python train.py --d_expert=64 --activation="swiglu" --init_std_router=0.00736 --lr_router=0.00162 --beta2=0.99 --train_tokens=553400000
Below are experts of layer 4 (counted from 0) of a mixture-of-experts language model. Rows are named router (the router's row for the expert), gate (a neuron's input weights, with its number), up (a neuron's input weights, with its number), down (a neuron's output weights, with its number) and show model dimensions 0-127. Each number is 500 + 40 x the weight over its row's rms, rounded and kept within 0 to 999. Numbers have three digits each.
After each expert's rows: a language model's description of what the expert responds to. This comes from a sample of Wikipedia text that the model never trained on.

# expert 13
router:540569583472515467511528514493532457507532450538452463529440528559506552516450505520434563465401462464481460423493513530459494447513426510531496581485458470489480542548511568505528553533544526472470454529546505562547439511461497544554497548457583536517510452468455414561526540470479474456547493466438540516509492519481531473509454460500481550530562503544558510542531461520520468486476
gate2:491533517489460506500470611516458483500548477461468469482515582490545531446508538482465565466473466477475496462467519474500499493487462572465604555487490487507509534516461604525507529467510510486519464501552514564559394474466540525500529550479540578564486493486532494578467528452504489415556471461473575516482455487522530523454477462489502605517492545453544445471539499452496501537453
up2:458494440503509545531464565512497538457578482448484496514497593493508468460485523462518493463513475503464540497457525493454529494435497509463515502504505573478530542474612518379507500489480509470436448515537492450466423486494513483519549503464532516481439448475570520536483485505555450453488573517464478514468428464553491547512482456509593494531512584595563472491474506562431503511494
down2:530503511513534541560496445451471505556515457484533493555496494499590501456458512519517458497517470514527473529515489576444476521497456522436550498550571458455484482568510484488479514441497388410530528511498518440457480509533541488538504507533545427444523488459593493522458526586524542470418443461383466510487484474548527484463489478484533527492526504464512559430465520486552516439487
gate3:511502464565522548484513552503535446472480442551531496487460588530536560550541515545494564433488440496530438507517542465549506524514457541517484522457461473515483447432481532466495423448494489512531520477536500531520418519444510542551463527521528452470461404481526497531544473484469526450526512462473480558542511493500454496495429413570453500525467404533439514532510489577565462502551
up3:418455511474517469478508476537513471574460476570489539469476517505543577488547572547527571383541433489528497430491523452557526593450469468473483514461536545506525490491536509524503449468510503487561447497449488458455514540449457574515415568481546412453485496519564475505515423450491540517527495502484521544512514486519482525502453441494526491515525508514559515498446480534513475475570
down3:480473505533529490541519508421452435465510510556505443476493535482554507413451568525511469462479519626456505524485464568494432476572517488566460520485495474463563490502492525511556439536515457477596407447498502503471537508577457523518465433444509435503475489521559438489521480480474486493477486495506480508499536480477547595560516483509517459513476509442529517532555532441484449540518
gate4:478535516534425495522509422475488471541493479612462506485533563585495459503479484497460618474453569469442481483571521452435475491478517504523527460486489476569509481551498531450494503507516510524520528558465525515419511491506543451512503565562532485520445545480484492431477460450451567550508505433512453447527543486530520504537459446515468543571509475438424535505452506501555483535515
up4:509553524455464438433515559526549499453491481475461482443484427453532518474418536524499521505470494501482421472506446457524444530461477542510517571438476513532518489548419472490494546541538520521445584507545464477541512499522476489524490429495493550489534444504519592529522565525541467546467500550474543454519454505479500492550514369508528520484529460505447455559533484467473555481414
down4:445509516415458455458517529571507550507506449487453489473577447509497490511454530531457449476481524505425472477563551391544466466538444509586613486518515468506535483462446513490555501593501520499444502499407504517508521493526514488509515456559463532443525468487497504484448501453496520487485492503487561524529509556570536507550507551517501462521426453452478563544517472537533561540524
gate5:465527515477508488472529561573505487501495466476482518527512469535568512525531538516434467412459500449546517455582493477477526397543474464487527440502508517504526440573449495465487530550518500542527457492627524506471486483453497577479462539514584520455529502430483438477532516414463491498548499504490564456499498490567479498585456511550510497549538500495499519566572509469468467483562
up5:481515436465416561553528508492525530491477438540519435537547435501442510548496502508494507551445523455434487584529497426525491461529594461612494500526471528458488474533595498538492493515511496491457508527560437501511520515479488488528511473571540512467511510442442531494519542521488599500504514425449459471546557561488430499499445469497475487553517498485468476525546464475557540554522
down5:490495485434420479522519490502498565465466442584508490562516485465436504471548458543505548564509526471424514537504474511508511521492600495485449479517549551466446521484481512530482445565476489506453475475546574456500587476521499520564568490549511487476471478465512564547425535571467557543501540508474478446498495537460510530423491443510496494467522420533483539473408532453519505434512
Pronouns, auxiliaries, name starts. Subject pronouns and auxiliaries in quotes or narrative, such as they, would, had, 've, plus capital first pieces of names like Mc, G.

# expert 3
router:483531549511491514450473549504586455512449396548488469515493544527512499548476547509421516442464469394482499434459462530475482441538472545516575515463469526534476483557465549479546531578534558492467461527527433529537457447468487524512508493502512559516516469495472470540511486444443450502558509479510540465514547547546455448532475489558437519554548507579507510537561454569499501495470
gate2:501525502501442477521557479492501504559420446505459452509506522560454492455460539563495528401475436479514562519439402531491576464516511458534562553518523524485544545454475489512516555554571495510455428532485460487537474515508539526456531547508536440525577473564502519511516499518545477535506488543455493454510503441410473449456443491444492490513484404527490453483493502475492498517584
up2:515433519515502608471511489450513466402526510480544553533475439488527494543515452425470498517558540550573488512557563468483517548536494574575444457557475487485506463498469517562539480468476488501493577551453516491427539454484557505482482479490509480425489488420505421518517443540492491434521509463535478517518512558478472538513484408524467498447511529549474538484572486482470438495485
down2:482455493493558553484497469528489493433458467485534555554560492501533451534499529521530513545531503431508565496533567466519471527551465443554473394499467556513494491517470496463505489537461454533548537563550499538403497558495513566551536488604565487500485552519522479482465515516479547480507476413424497485503498526454427546471436470428454537500535496502491486584494454511450490454473
gate3:402583491541548464490531564459519440452490493467472440542506468513539499462554456461487524471495500472415449454536467546455595535466532411417519494515484478542507502524488536555535501559547507563547547496469539462460478544519536490485500511582482463566524521530481482498494470483588534464450480468501498431480542531469479410490477444532518507530511439454537503497479469486565538465485
up3:538408529508556530489527464501518503564562428553450425515478459481463506504529480514496526575500476582472463525429448489513489500550533572499461543470510504548477556499459441391528498439440523455484470446515508484551532520485509513550550550553487444478526500463551520486516444568561503509472594493487487444511522501538462504474553462492570470432473476519551487497552564523466481486492
down3:472483435513543463529425548528459511476553478473529528481473484561553519542490525423561487520566476521450587525464556394510502513430436528529548473494513461479486492478453484462503516497458584482467502556519495475592493551511580538491516512553529511472492516561516489514483489500523448479482457446509478520597485525542480502424456566525489550487510487457489451562473455447520466425449
gate4:532440479531479560564477527489541489632485554502499491452512530473492477511455528492476467453435501502464508481514498576534535437545514463558459514466485525544520543462481451509480492535453480526426469501559431530574429514497504580584480500513477588596519515476524451501508464545508532462543468447486526522521543424403483464455563494464482521471516498541464458506515541477526476529474
up4:503485515445533496475574522490478495453483514390481449537477432472509454474551459521505504477524510536526491542519442433471509524509512510548495464542525462496528493555491527518512505530507522407547517444429558435484611483552497394448493483487522444477506506500513550474493576464601443550480517516501490506589476528467549498492523516503576468422470486461493538542444430539487501517521
down4:536437537484495456522485560524574545509499474456500533481447549436563497519521482432359546477438463505478540486574450564496517576517550545463469546441531496509488532464580549539479510485495581437479507446494503519487513425506529538455526522505528439461423483491485528437526543467571526511524543465537505456489489516564484482576474512494564481507539438485473475519492493513499470516493
gate5:508508511545510510528598533478555522475436448520479512495479523471474479489458531505522413504469522461500494493475559451505463524511452564501526463422465524454461469506591561549466458526482526498500428499577526473455459454510437437534554509498572567528457518447538514536528479485551551492547494409496484518472537529500518531514559524400504464510519459559451558525454544554471431530533
up5:467529514443457505546570488486516532543369433520544539474473433447454512493487506520526483501483474448524556514493569454523460457505448489440543479458439509530410497536505513540545461546570523503472463476493545494506529418527435492479541478456462523474501550476545604446460523502503523494551487470552481526481544428516497472532457449441529512606442497510495510536469526504458468513509
down5:612540457433503466538529439533489523508505494502481577513451525572458446513466490503402550506558543561454520510583514504428516465467520473460519521522447557493496529448478457472483503431506457562501512557546470544522568457522515550473494489472456495522489514454448504513523494549508550479557496492478515427461558474454539472516483469403464503478382519551517535508461530467503501500508
Numbers and counts. Digits and number words in vote tallies, scores, dates and tables, such as 4,829 votes, two, five, %.

# expert 7
router:520547557459446476453526545533548479542471416537445486561446522525490517537463536550440545440441486425433480475484483491459458465520462529549511568464473516533520524557521579463518537583538572473472441521510472501533431447487481496507504534508525556532503442456456454511481444465490455512559531494494545491549524529539490446573476507563451544544536457563547519510500453546518458500473
gate2:492538499466455502484492493426497524511451494465476505560386497533508513480489500490494466449424529476463525466501461509491451456515599533518480497472486492458520503567534480442470503535553461524520441509508397559540473507494465510583491474539555514520565477479467487578511572513486464498567517477448569492489561474519441516552491474528577493542521421531567432498434554535512538514433
up2:507598464481444485522528466488486491526518511489467551513439527594463477509525562522502483542491481486507536495432485532501521490487474486513492479504465510500525489434524482544501574514481506547493493486530540385572483529506447492506495545491496557504397622575520429461492437502572506487481502528503470556429436452547494454481466533527430478510561413514464538536530477543558497502546
down2:545509531502468519464497515518526455484505468573518400461570519427492502522489488577432565444463524476496468510428480515506518495485449539502581488524555485561458497440401544489546413487508534514453579536469516541483462443415523489441509568533505482493513500465510526515481534522477538516501450595510484495474545547436570440554544468489514522508496514527418531482470498496552505480508
gate3:475527507511474474511539514496523518532489522510485457524484476482512509559471515497498580475547431496509486525453423515497446477500554508414528485476475471381556545532516527417542535524494532394460490506446444498436523503515539521456574531518488549573584438460487463498450511500468507529462541464463527394499487436458505435536536485481451465513504546512538551459505553546545476533559
up3:545493497474430457457462452515468523463543499467468441500491451566467598480510512515493455470475490490514504543411475553514513438520507501558498493500441539458510443465529536426457566516502517553486520553499481536512450471497531513507493530459510502540461487557573534462472521574566496470467499528459480546464494492475585435400580557467571543453544526520491436478511515509511465579553
down3:521551469457494500529520554513506515497498477454558465571459481442500525533520586530509561465582528493465500406521496539461539537480444512518558485471470463551453521547490483497513467489475510460452501462465508452545548522523508480480539483578516556520492504474449544525480477465540499540540505499504518446543458488362469516529510454499459487471517427510474572460460522499615484414585
gate4:554442499495472486457578583463515486404502501510455488536473511470494503484555531483495542548490562495506455458446521491472471522474491576463543577494501513554493511493514535462537440525482514515507548492465493555518446500486516455419486443527524445511488515437544518508519419506507570522527489543527438537510585471521485497470440547609449514521468451517397594536537497513519466449526
up4:456481513514545480509436492449493437500470525528550512437634516518530423502520458489482499484520482516575569440529508529540608525476547467600465493509447481494475483441508413504482555446422486418524512528548559523508491420493514537471480533526517511491507444562547504485531511549524500484428550546449464503555496509460481534479505448472500471513481549547487428500488470494515494518466
down4:564521489482451510529508508505518533559501486548577429545479486468512509464407526505461534455485465480493393518542532456525476566599469449524416528470487504512448485459457534516428523512443503520562474493532508509580535471511474529509415520467532540505518532529462463522478468571489465541448576491497551506465498499504453546461496472474426405554519539528537472447502543548473471504538
gate5:495530507487463434488517517517496494477552466548461518504431513482500508528526494521504448486481501443520515446451489436441406504436563514541502514541446473523472501542521551537534493462535511594522478503506473489552533489494397487576515570462545564417462504428526525469531579451533520494496468468533489561563613545480457451525504456578502560511519521487479483512513504535532577468525
up5:525496472526502506509531458448489473469487502477527445505487469435537485511470511494520544493507563512449568486534460454528503480493571573445509530570438554433569543541533571556479483542516486471563502416450549501426546498562420479531528562468477456543473538476530530511444569513529578523538480463476481534456495471469499456578505519530443496493534476579501518413445460459510468487493
down5:489516456512537514441503532446525487432485505413461433482526530511495445470487493498490569558476543516441560545522492493464534518516483499474469454496477526515505573567574481476523559482459502489447568507459559475409463485485561526456538478512490432557493488561467569526494485572480568484566457554511499505497523398485535420504507520586571495556476499469467522524438465493499471473480
Name-final pieces. Final word pieces completing foreign names or words, usually before a space, table bar or bracket, such as -ov, -ka, Anatoly.

# expert 12
router:467537528534500488453462503472516469461461436508414456566513586541521529492482542508344550481496500415476425494507490480464445508550511540543559492506456445572525536496535505483573487564574571517485481470500480545567480512492483492474480500495570575490528493432457515494529501504501441480488485467524515494580499512509545491507470489474499562576533502476470552502552495514569485543522
gate2:510460465494571532535563498555487519481524483526428547500517543524504468479461590519417466521447437491453470484514466491523534539493524522486591453525429509479510504479546476570527483413526502485440546521481440528482502520473544582473496505495481540494536428428459542530516504460463470511498539510511466534522461518575484501546515459513536573537519493513483458487628573500504422553552
up2:432496531493550500525548513451510511518426518541463551524492526626485553568611540438467519499495484489544475417500526495533566485489556504517524532526501466515409469489487513492536523552563549507535511482396481479464477527457481522468517480456449507521467486551439486531481470479428494519510474510509480542489591471509560504445465520539491429447492464497493491467485510446445589467539
down2:439497487541528531485497512485468528473441516514492458589546510564475520537526506541465467486501516497551509501491413481430537553519581512497485531494503556519528479462508460510512522473531504365519485508475492547558496484458515524487527520572458469500547460382559484503456486535473494450490536477435503508439517466509581557462508392453487554449512569497533430487551470504467535562505
gate3:516507480493533495498546522522486501468539432560470458471469566521501531515434451505481482526519558502524562454464493474504467559466553492548545472478503498612555553461531444515525523387427495555496478510499506494468414522507572514520471545504520591503503490460448442508546495507526435507511557471473503606485547554484468481538524459479440576536463514477470462487504545447508418512468
up3:482528482451487473536541483442467499493514503507464542515501547507510523494427478495546480468512480496491428558510487538481504564504430518470554556483583452477431540496540486529500520469582393503493493465457479509499523491442544516502575501514567447488512492506447520537579462465465513532513393544467474514507495492459464516503520594498464506555540536458515447500633460494539555479581
down3:522488516447516534454483458482526512473509443506518530531530574504506506489502466521533592515486487519513514464510448426479587605506517500510545491483502460450538513543479527491554490598519460506484521557519566488407487503442441495501532525480429508461482457514433526447482558603530554458554507451504468491475495508485540476558536438463527449496524496492484476489363499450496445541516
gate4:474542470426464549478476498493543510455522441468479468535541525524473513518497511484426500476512478459482458520506542473534468574499465463501568493486509556528525598415496512541566522506561584589430551526592411514536434493480497484493471522526515485524487527469501486502509529557494496508450456475508485523438446540593482495486536538482505527510488404520422448519564536502570460504532
up4:518536482443500491503547600469542457470515545514482490470515402478478426504523544588485552445498575522516448476439505465525461482446514508508522522534468495429476477502567498432473531507506535494519514384439451532518563497494502511559518513495493532550504516466532492546465485456469511515504483484521490444480523535562590542555426544494555552478516531474436572471542470463563483555467
down4:528492468500477564543516450505480502483544517502431507452539493565494569467523456497475466446508480452571497511496478506530506493461520501471493473523441465516447471575469584529539446433480529460489471447523506518375495521477501500529555461571575489508469466524513533524487483455543451555539588449537483540480475474440518450552504502528519455538602502464506458470574510477451478492603
gate5:454506532486402485505377579580448466525498480505574462522516585594555544521443466533447499504539455503484442442507433487483469530519497551585527445521458500565456520532474509508469471470561449511514484456477497503589492527498529544450492500459528561451485493503495541472519521471515447491504513498529458511483490480460561479554427466513553494507500511524525550534470479476461508577473
up5:447539507426500493420455510546494499481469504476460534510480532436482530504472550446495478501562488500493488654479444451529497507473537428519536493534534504534470569534461459449514534517669468521500468467484500536522484554516478468460481466451524460459452444450547525482498471562513448523495480467508471453527465530528518513512474563479580520478508557522515532481445505540523565478489
down5:527500443429489513499413520512434491421542535520520523528519516556601524462512520457447497569521482494546498446521488486472494485521513460500536489530512457603504465508471452525452587486529497454550530459416452465518475464543454488571530455467536514506462531449578475544548537461483471495513505574507493511485494517438518590502538444421463478446491478441548540507504523576503470497522
Section and infobox headings. Heading markup and section titles after blank lines, such as ==, See also, Personal information, Services, Career.

# expert 14
router:506554562532442430454480507475519462554481423538457526495461518571500569594460568543419555479500465436489496468473449499460451435536445517518532492486465549531529523499520511508474566545575524464478439573539484463558491478491479525501480570458529542528531433512473441471542452478524446541486500532500509453471521513560556441549499529511475526550571468494529521506535449542495465534516
gate2:536517472469512485521530474453505436494432432562455552591488500533499505514480501440474468480449467497512535503515461527490502413538434552451462563524564511500511533481500463455499520504545515500503419529493533534494451544502524632528544495472508543476498564533501508564481565527494533490553446525458507539498540440400499485445468559490526482533487460552499544509464478412491447548568
up2:473461493499455480480464517540505530453525520494535501476438514446482475526518508552498509518621518508535422493514518502571515589480515435428531502432439567466464483504554515451562484540464439486492573507483426448473572448467575475512506464521487434504501511472507481450550446513504497470525529502555529555505527504511432472517561473528561515424491436445496461542575502520524524436529
down2:553457502508590501461459506538500482507528494477464493503511458577522488529431467429483608486517482389543523527524510581515464412552510487505485522452500546474521442489522439518527472474481562487470495481497537456463521490473469464465519522537507407567512455485428496513494523513534499496528494548461499448490537553504502465537541505522528444579510546588438494593470533462458523514566
gate3:487547500509570502470433523488526476494462501517492505481489483531527506498543496514500529479480534463498521440502460551456563487503510440485611453461522502475522550493523472529542506524544445437564483483461466474577507523502498583543476474513564550546517510521449443608510510399502560521537431551507542509511403472502485505468361427482541439505497514551497532480491484501478457508459
up3:497467495567420467553513527503501484509535501428485520530535566501543450552514500550464492476466593515553580435497461504445475468459498593485513465542466551538487331489430507494472484440522490545440549456490520454490512464510478545549494490467475428475530496457512495566546492481491478524509486493464458493492512433487545502546545477480532523507569533540549512554529504531491451475455
down3:441525508521493554446462420454528456503513532535528545478511480476539509546493539502513515476465485533547518442496470485468484483526509544491543513482462511510408514444469609556558406523502504461513453529498483453550468551559517567504563526534491560556498466482496504479543433458543507450510455557516482485438489415550542570472533456485487517443543558538476528487467464473425410526472
gate4:441499548540520557414506524484531492505583445470478448543514511528591431452532531551476570539495496521482507451521490477485567575460489568464495549473538517519484438558469574544500516502498534468525499510494484520411499550438503581519428532497519540506542503486537480461574461537471495517453472495493480470477470479410511535463476481509454522521533457466471522562471462393467469471458
up4:501509513565457499507495428498515477512482522432505475510572416542543459556557549511503490418508481497495562512509596497490441477489419498468584486470440554492444447516425477576518479505516546534518483474439546534432533533521465510460499470476480486527523545553535507406491392470477526572494524513511522528499493499491510480560496548528456431479557519510446545552510484458466504477548
down4:531469451446497510574483531453537486474517555510498511474467612491507554454486542517499513463516531541482525494550497456470474557506436474473457491495532486472529504495397477552481482552520477468487544503465463463500525477539492544501516505509492504475496508423488493482547503520544577504523531496505508467491519544530427606559555385420408540507475441462499524510548387486487500575462
gate5:505463488519470468532473512448479445545520483466503479477410538534502547553506482506443553458468384515531571582500451490550505454471486560506480390504538541521557509492494553554482572527543478519444438503526569421477540498484504524525457525462482454502510479499507512453522528479472456475462472563434517462530544579466559471538467522513507533504490413454496583494484509528475476454539
up5:437508491526503462434467500502487418532497544555520501514502491521479463551539446555496480515441546507534552355488436488500594489511494440521492502529407529510453513508478542528519494532549522495537439558490511495482481533491591481490473485502519537563516486505395505547465553551527441501455521520498454489480629523463525474540584486539460525473440468502506487483465528493527470506517
down5:497500484567493504532522452539522516526609543525512506514464488518492475545464547504492458480473481493513520493473560511539472481480497465472427498509473407519455451495461586487575510503547617441548444564430479519510490445487480543442446505490562524561445481365477509513499463506557484497492456585533471482490552502528511492529472461503458496550500450483431477485492558521517561472482
Proper-name pieces. Capitalized name beginnings and institution or place words in proper names, such as University, Street, Corporation, Field Marshal.

# expert 15
router:521575528455525530470494503554576453536471476535479470533460452543530511586431542583453509453397513401466509494463450478524466449499436469531493508517462454514491495511476551464541506536607496509479469473532458491512483499476475543479514549547505512524498460531491452527525534423458448464509514472416518478528532530518536469559521455525484537527542502516528545504522453598521466590520
gate2:509449509429451525428487480476485452464533492530465503544477498504546539523585515450508525440459505477470497439513512431400505505543443493444509488541523499536508534477534538559542503471484493442484541520485509550510469480492603471498533495502492521524543539565528452552444456602468552462528490478482478513542493561493507514387484524422477474495482512503520503513532531489554644502462
up2:480520496525467517492388511465454461467475513565455451491487474540577475565501506503486486494508460506556503499560541563431531534510500524528481425504586490498522486492449483535429497482473477518518551443582495476453491529506536472506511565459498490453519513556509449468493489534489550450572461388471527510475493479453563473600534505492530572434513561456537541558438478461531517536514
down2:410497519516524505457533552521529488500502463546535489488529461571470523496494543493593482504511460512505492519543483498492515525534449432438500571519433508488440511398514430460528499537451558439466500579445522507549514519508489540468474504432456419499470492537515505481481510524536498455533562585532545466490473498470515470570461462449528473485421448446486505544487548473540520434603
gate3:474515510497512578502471474490477444498453540556501506469491446574496544530469539522496546460463426459531432528460581534510504405494490511428534581506577438559497505526494543555464482505470480496460508486526466536494521497471583506521501519542573570490513513503514496512576434418531439521511449437543480455482512567520514543469519442482523522540579455493492460472474435473451545549489
up3:488536525542451507513529517590515486492504542528456494477468445574494468469496517556495497500542425457532492495488475507429456568459465517466508532453562605519544473441483507469447501506522492540576530435519475472460544494490449540560515389452548450472557446529494476464517494434502554522480491456469467531519598526464526455520514458520536516598495495500492431509431520474486496564502
down3:487488513525526572457439515470407474516450493520539506481499487561488534484477430518526552457514559512488429546501549471504414398471459513507450556521548486563585467557474473543444479586470494491452523540518509523481565533519504471472519549542470477521516528468445528452485483434493471528507467464578469474488502482468530491474471499456509566420509464544461512477526525521407567544546
gate4:590483506531531485482464416482540430479476554502437502554511530499518495557498514530500421614504532471539494544481479613501499533512448500424464448511461487440516519508453562575509478460451519496445510527513569490492469499470474485485491516488472496525518575519537495512491556495475489518524493514427556500497523500454489483516497393458471512484468487469532575502576534515500584591442
up4:537502463560464516452441484529484530539503526488527516443474503525530545484484551493496509519522505548418517520486557508473476538526530447473597467497481562511430463490527480483427577397437479477461484518474540478477504464490435452486523506563504480507514520471479514568515527494492547468468499515588416463477564500506502537618491475494481476478511454499466480465472524360511567493441
down4:496553464489479537520563529487576488451483534514555508499503464472494459420450497501468467516480544535543498510503517442497458485501543417524547444469485496520484507522503429490455545531488514520573512510492444503518489557542499590544454424373511538460561514468472466504513491470453458478571443542473529466490427509509527577511460499429398561528529503450488562476535527543538514538530
gate5:520459510458486507416426507505539475518519539407541464513474565545471518399490459459479535489427561473497496512507493468567472536571546446515524473489519507507522512441477544472561493452509516520451467503608408511467483507477460576538485518486514554559532478478496536558451513495534453499498530545465494541485552563495452584508481452486516475482459498453577487519575443530509506516555
up5:453438494544567568554502541423489483523460465581462497494550521511534561502496493516509506478599524516470488550534507562446440426512505527478535470493482554488508569476510413500460497527447431509578544465462511508562509509504478447494505507532538483483460473423484451418588438545525540447497464445514465500480444481533488497515469449494510501491523478593465472538495461447524504439529
down5:542517528510455471560490510481494521519569490520511519514439570480512499503537521500501484525494413576472525465481478564561508543564556566470427537466499516488470537436475522507547444593477485494489523523470493444558478441560432488457552481438524567541443463559494535466518446513391463500607505444498478444485501515543472522474449500503477521519556461448494520457515490556532508451495
Line-start list markers. Line-start dashes in infobox lists, table bars and newlines, plus accented-letter bytes and capital codes like GB, NE.

# expert 2
router:552547608529477491472480499501568429497429412540478513521476541493536509570491540533391507478482467457473503464444431514472480487550434553533496541473480529511495496533503544468523566562513523479479442543522498529561452499496440552471448521535544543591505477475514513524506446463441459449510519500506530477575574542498474516498455460556488507523497468580478557534496453534533455501472
gate2:493557521484417491471481438541562464538471491411503544500479547476536490539488477450474528454520465489492522602564513524427510540532504469468530540480545527482490500475456503398493609491479485560471433533531589560574565480511478486430510523486521491565464497523477458479499512529428528475498491447522517486562488515488509486444502435498446533508482453519549579516487497548446438501528
up2:538527519524473537456544464549541529532557479456478474504516459449524480515411519465532493484513507505448468526447514475433508495454564556464505533524536496534538493506425446500478590470490452591447422549507502483483530544503500474464477506512539503499503499495496475485452524505487434533493520503448514443591515537554552492508568506495385495599418530538457511481569563552496425509481
down2:486524553499468455524423492477497494521427496458594496487514477501550515557564496506496468469491453538557453512456570506569471517571461476496468492437558454488511545565547493516482517462514570541504448465466453459562444546571544524519499475501490430548487456516517508402479472450513510491434482519596543528489444490523504525516486512560520530507529485460429479400495526501458507565543
gate3:540507496481483528477501482450450512540479481495466487488490570506578489545529517520456444464456430500505473544557423451514535510545510518606449432534528473508472514567504505522495550456481492448526510526514521497531366522486516587475497458527561531408445541471449425502475433519507529581569492427553501539469495527503450497486526450489433493512539496500478520492512516571559507500502
up3:455453497529496468441464539510526474459470499462490479548515465540484556391483433491513539491543530504503567476472513525509546550477495552515438468556463504490484550540485493427518551516535555559505457489475565506381516508559523510526491487475525451502543540516480445464499572511441522477496491470466489447551490500553599470450430515447564499493529455575523471408519497431511491454534
down3:453479533466513510511501537557540406464481453503545485543476500478473527509493507477536508510536535470522577515544507523478463531460542489499454493525505460536530505537461459489454543543517446470473466460552569517529483496474461496521492564473445557454578435524482491482430469495437462489507505593489414479477584516542567463517447563484496473437522396531574525530578485584468524450497
gate4:529456527409491512521492386484522461505510430530542509489489399482558572473425541552477469461506493471485481510541545613496526518556472503488506547508588447503490552498552439499497521496548506474523526430482546583552461433523566521463481421531471523487502467432495561515516420461488464500554513514480511493475500470478486539515495481541480506517562497479479519493492432453537463556500
up4:488488519532524467496475474519478570523474507410506472475451510501399462500509523525501470524561518508505489321471476463511493442511479578538485436594469548507515487505434456466520565577527541464529441507471494518578527497540489465528443536530463496501523487534443456516492549478561533473485524528495511497519407488523544495480483509483606496495501523453502489512470533508481527510421
down4:395489591502485473529532545502480493500515504457487557467511527499469546545559590500524560500493496445399496452468472505517447522549473479432435487454481551490511491566541456523527493516543556424407517494497464485533460523549448518530573474476550506512492499468467484464521553486557456559506448518495507545387466545536471516523560550521456516409476491511493509515461535512519459481510
gate5:466564509529472464503410456457469504432510435505494431494519479486508538519489533534477435452519501493416578596500462528476555494476511531492501490526551462495488544458487484407527471563539511522488483459485557513409448485558489567510474558526501563515500505490499620541547498482513482511442585499452562459561569476494555517439468496500498506533481513492466514527441485463488494551467
up5:578455426500542518467525486552573543528553534481522558420482510504439442466578455457547494487479591513520474539459473498532433466522473518492520515461379467591525489477490520504458490469523488480534539510569549481554554480478508491568561433508524493506456495428476489504491513502519543513560503504464479484424442503518435483559526515474538502444451500540517564571491515502491471464479
down5:507506474482553548510488465378571513529541494484516452562491452507530430565517532495487475477469522435501506460519464555467564530508513518522492473529497500505497466416525543490477547521519471493497499509560525483521426577507564487483512412498542571409522459497472462516558523445563461478411515490502533523526511510466568529513462488455493431430457457517483546471504437606522502496529
Predicate words after copulas. Words following was, as, is in running prose, especially part, one, became, being, a, often before of or to.

# expert 4
router:526523516478494470462506536479556441490459408521395474537449539536507542544491517558453468488467483436447527457505471575502507477516484519530501497495472492532444519488475532516575594503523589498480505550553467523542471454421491527496481465554561528537516470447464471523537484465487466448496579471428462496535538546530466483536496516557500558548542478563463583579549455501535485491516
gate2:454518510487504461478400517518516503508538479579448486546361590453478521502541498521498483557447517498427503442489509532538467526518531503499474529487485496467526503433522498467561512483446486483561497494539489474512473458483573493488571576490467454465480512427411491542517455434472486443528583478557511536528570498521498460494540535527466567487498483565501480528483545565464567486517
up2:447530504523539493562583452522488452497483555572587406514522469510417440487509487550513505458488525495510503494500484493523470500475461523528518492482556489551494576518534426451487496469519541498447477574526557491509506459540463512471535453519511567504455473656484493527482451480516497515488494483553523496502505488450444469487494483441491531575520532538559469392479546437497441527498
down2:504383464501540531479562499542514497485435515430532424482530521549416477449471468558449563451513515435457529505507500442493479493546417456518486521512541549519476504522571527456519515502531503479488510494555503497456522418588549582424521495513507512459506496524445549540448519446491494554491586454520515485502492504423540565533470533516493485592547495507491560506479495499510472525474
gate3:492509456488570543487407542517546494528487452552447482505421454490488506496528597451475512489450456490561427477536484476469487420503485522506441485522502566440513500478449501596536493506477478546427474533522489445559493474554519546563458544533447496492519535477495503472508441588490466532517519533487527416481530521540559481554489530529497517503478443587443483501596508512479472527462
up3:564521543579500438456518561503484447480495535460493588524465520555536506520565490518468539460571550544476508476466544425528524516518476509517543553526489473453472537484521485437479530526505482543573480518517405538469525448445487490525463530438472511483492472528498451553512552541508488519520509443487483457463471574481506524488520490506375514482465457460533568418522411442538444464488
down3:513549556492432463464536487538484549500482495481517471488532489542439511578493495532467491497550487491463522457410417529467513488527466511549630533447470530428499485488469464552561465454474454532528515433530505527523567529497540521537504564524426466477496513497569501507537564519475536541496490502451501436446408504488521491590461451502562552501477491571506512494441526416494511503499
gate4:521522510581494444528453508484507539490507468501477464546462482546510581471534557455537444520467504489402501551404453515539495489531429403457558572442492483535491487489521485485556494485543530549470509499578512474542493493500488461454502455549548496517511502465545475478537462463506558494424535495549472512534441484503492492522464483547398566526596578500463527525512464454499518437477
up4:477521509477582465479530507485457525489518486559464487469537497542478472546529517549505480395483518500568549441558481470542513459495461522491524456509526437493506407539493554533502458501501527526473482465384446452538489564448402511481529550522522513533447462551535600489515511490443477421498546516475517486516466490527514507504536496536429508500473468455548535461583419442469529467532
down4:536575581450511533454578478477494554471494460492543477572500469498488473478448493520555530477488489509492522511470422414549524482413447549544557502477471501438481489534461481518458479564530486512459518470495545478502500480513524481485537506500475525554487474534398545465579523467504514456558500469481515513532503526502592562485501419464527457481536485461522384525542519480467485387495
gate5:563542472492503519454509479451474543473490507512448429553529527502566522540544557493449535510483512474430417475500452530456502500518522557429436536519531479500499566477526486516526482472527490496448479544465485495486510401495480577472446497542476529509508477476475397431506415561521484603508555525527505588460420494562440522469535480513473578500513488566496478465499532485525486513454
up5:484494501506531510486520491583540491512567477480540604484471466496484517460450499446537501492449514513461515462520446492479436490462483485514486518396410440477456397514537505513457465577524467483556493548540452536496490567490555534454516476449491483545577485530468545480498608512483558488518446470563524527532493484464557471582474504464457522486558467463511478478552489493590510522485
down5:514439482470550517550458504478497533427507522484497467496527514566497524542471470484473514423493513566492477469453483483561467517437468582461544580509452483523499391502540527551508511501546486425437463523456478537494540587508471450509511546549479550487536537477491515504503547415509502478537448447581491496467565508444434497463461583530481517522508402469504546479540497563511538497539
Word-initial prefixes. Opening pieces of split words after articles or possessives, such as pro, con, cou(ple), int(ention), suc, disc.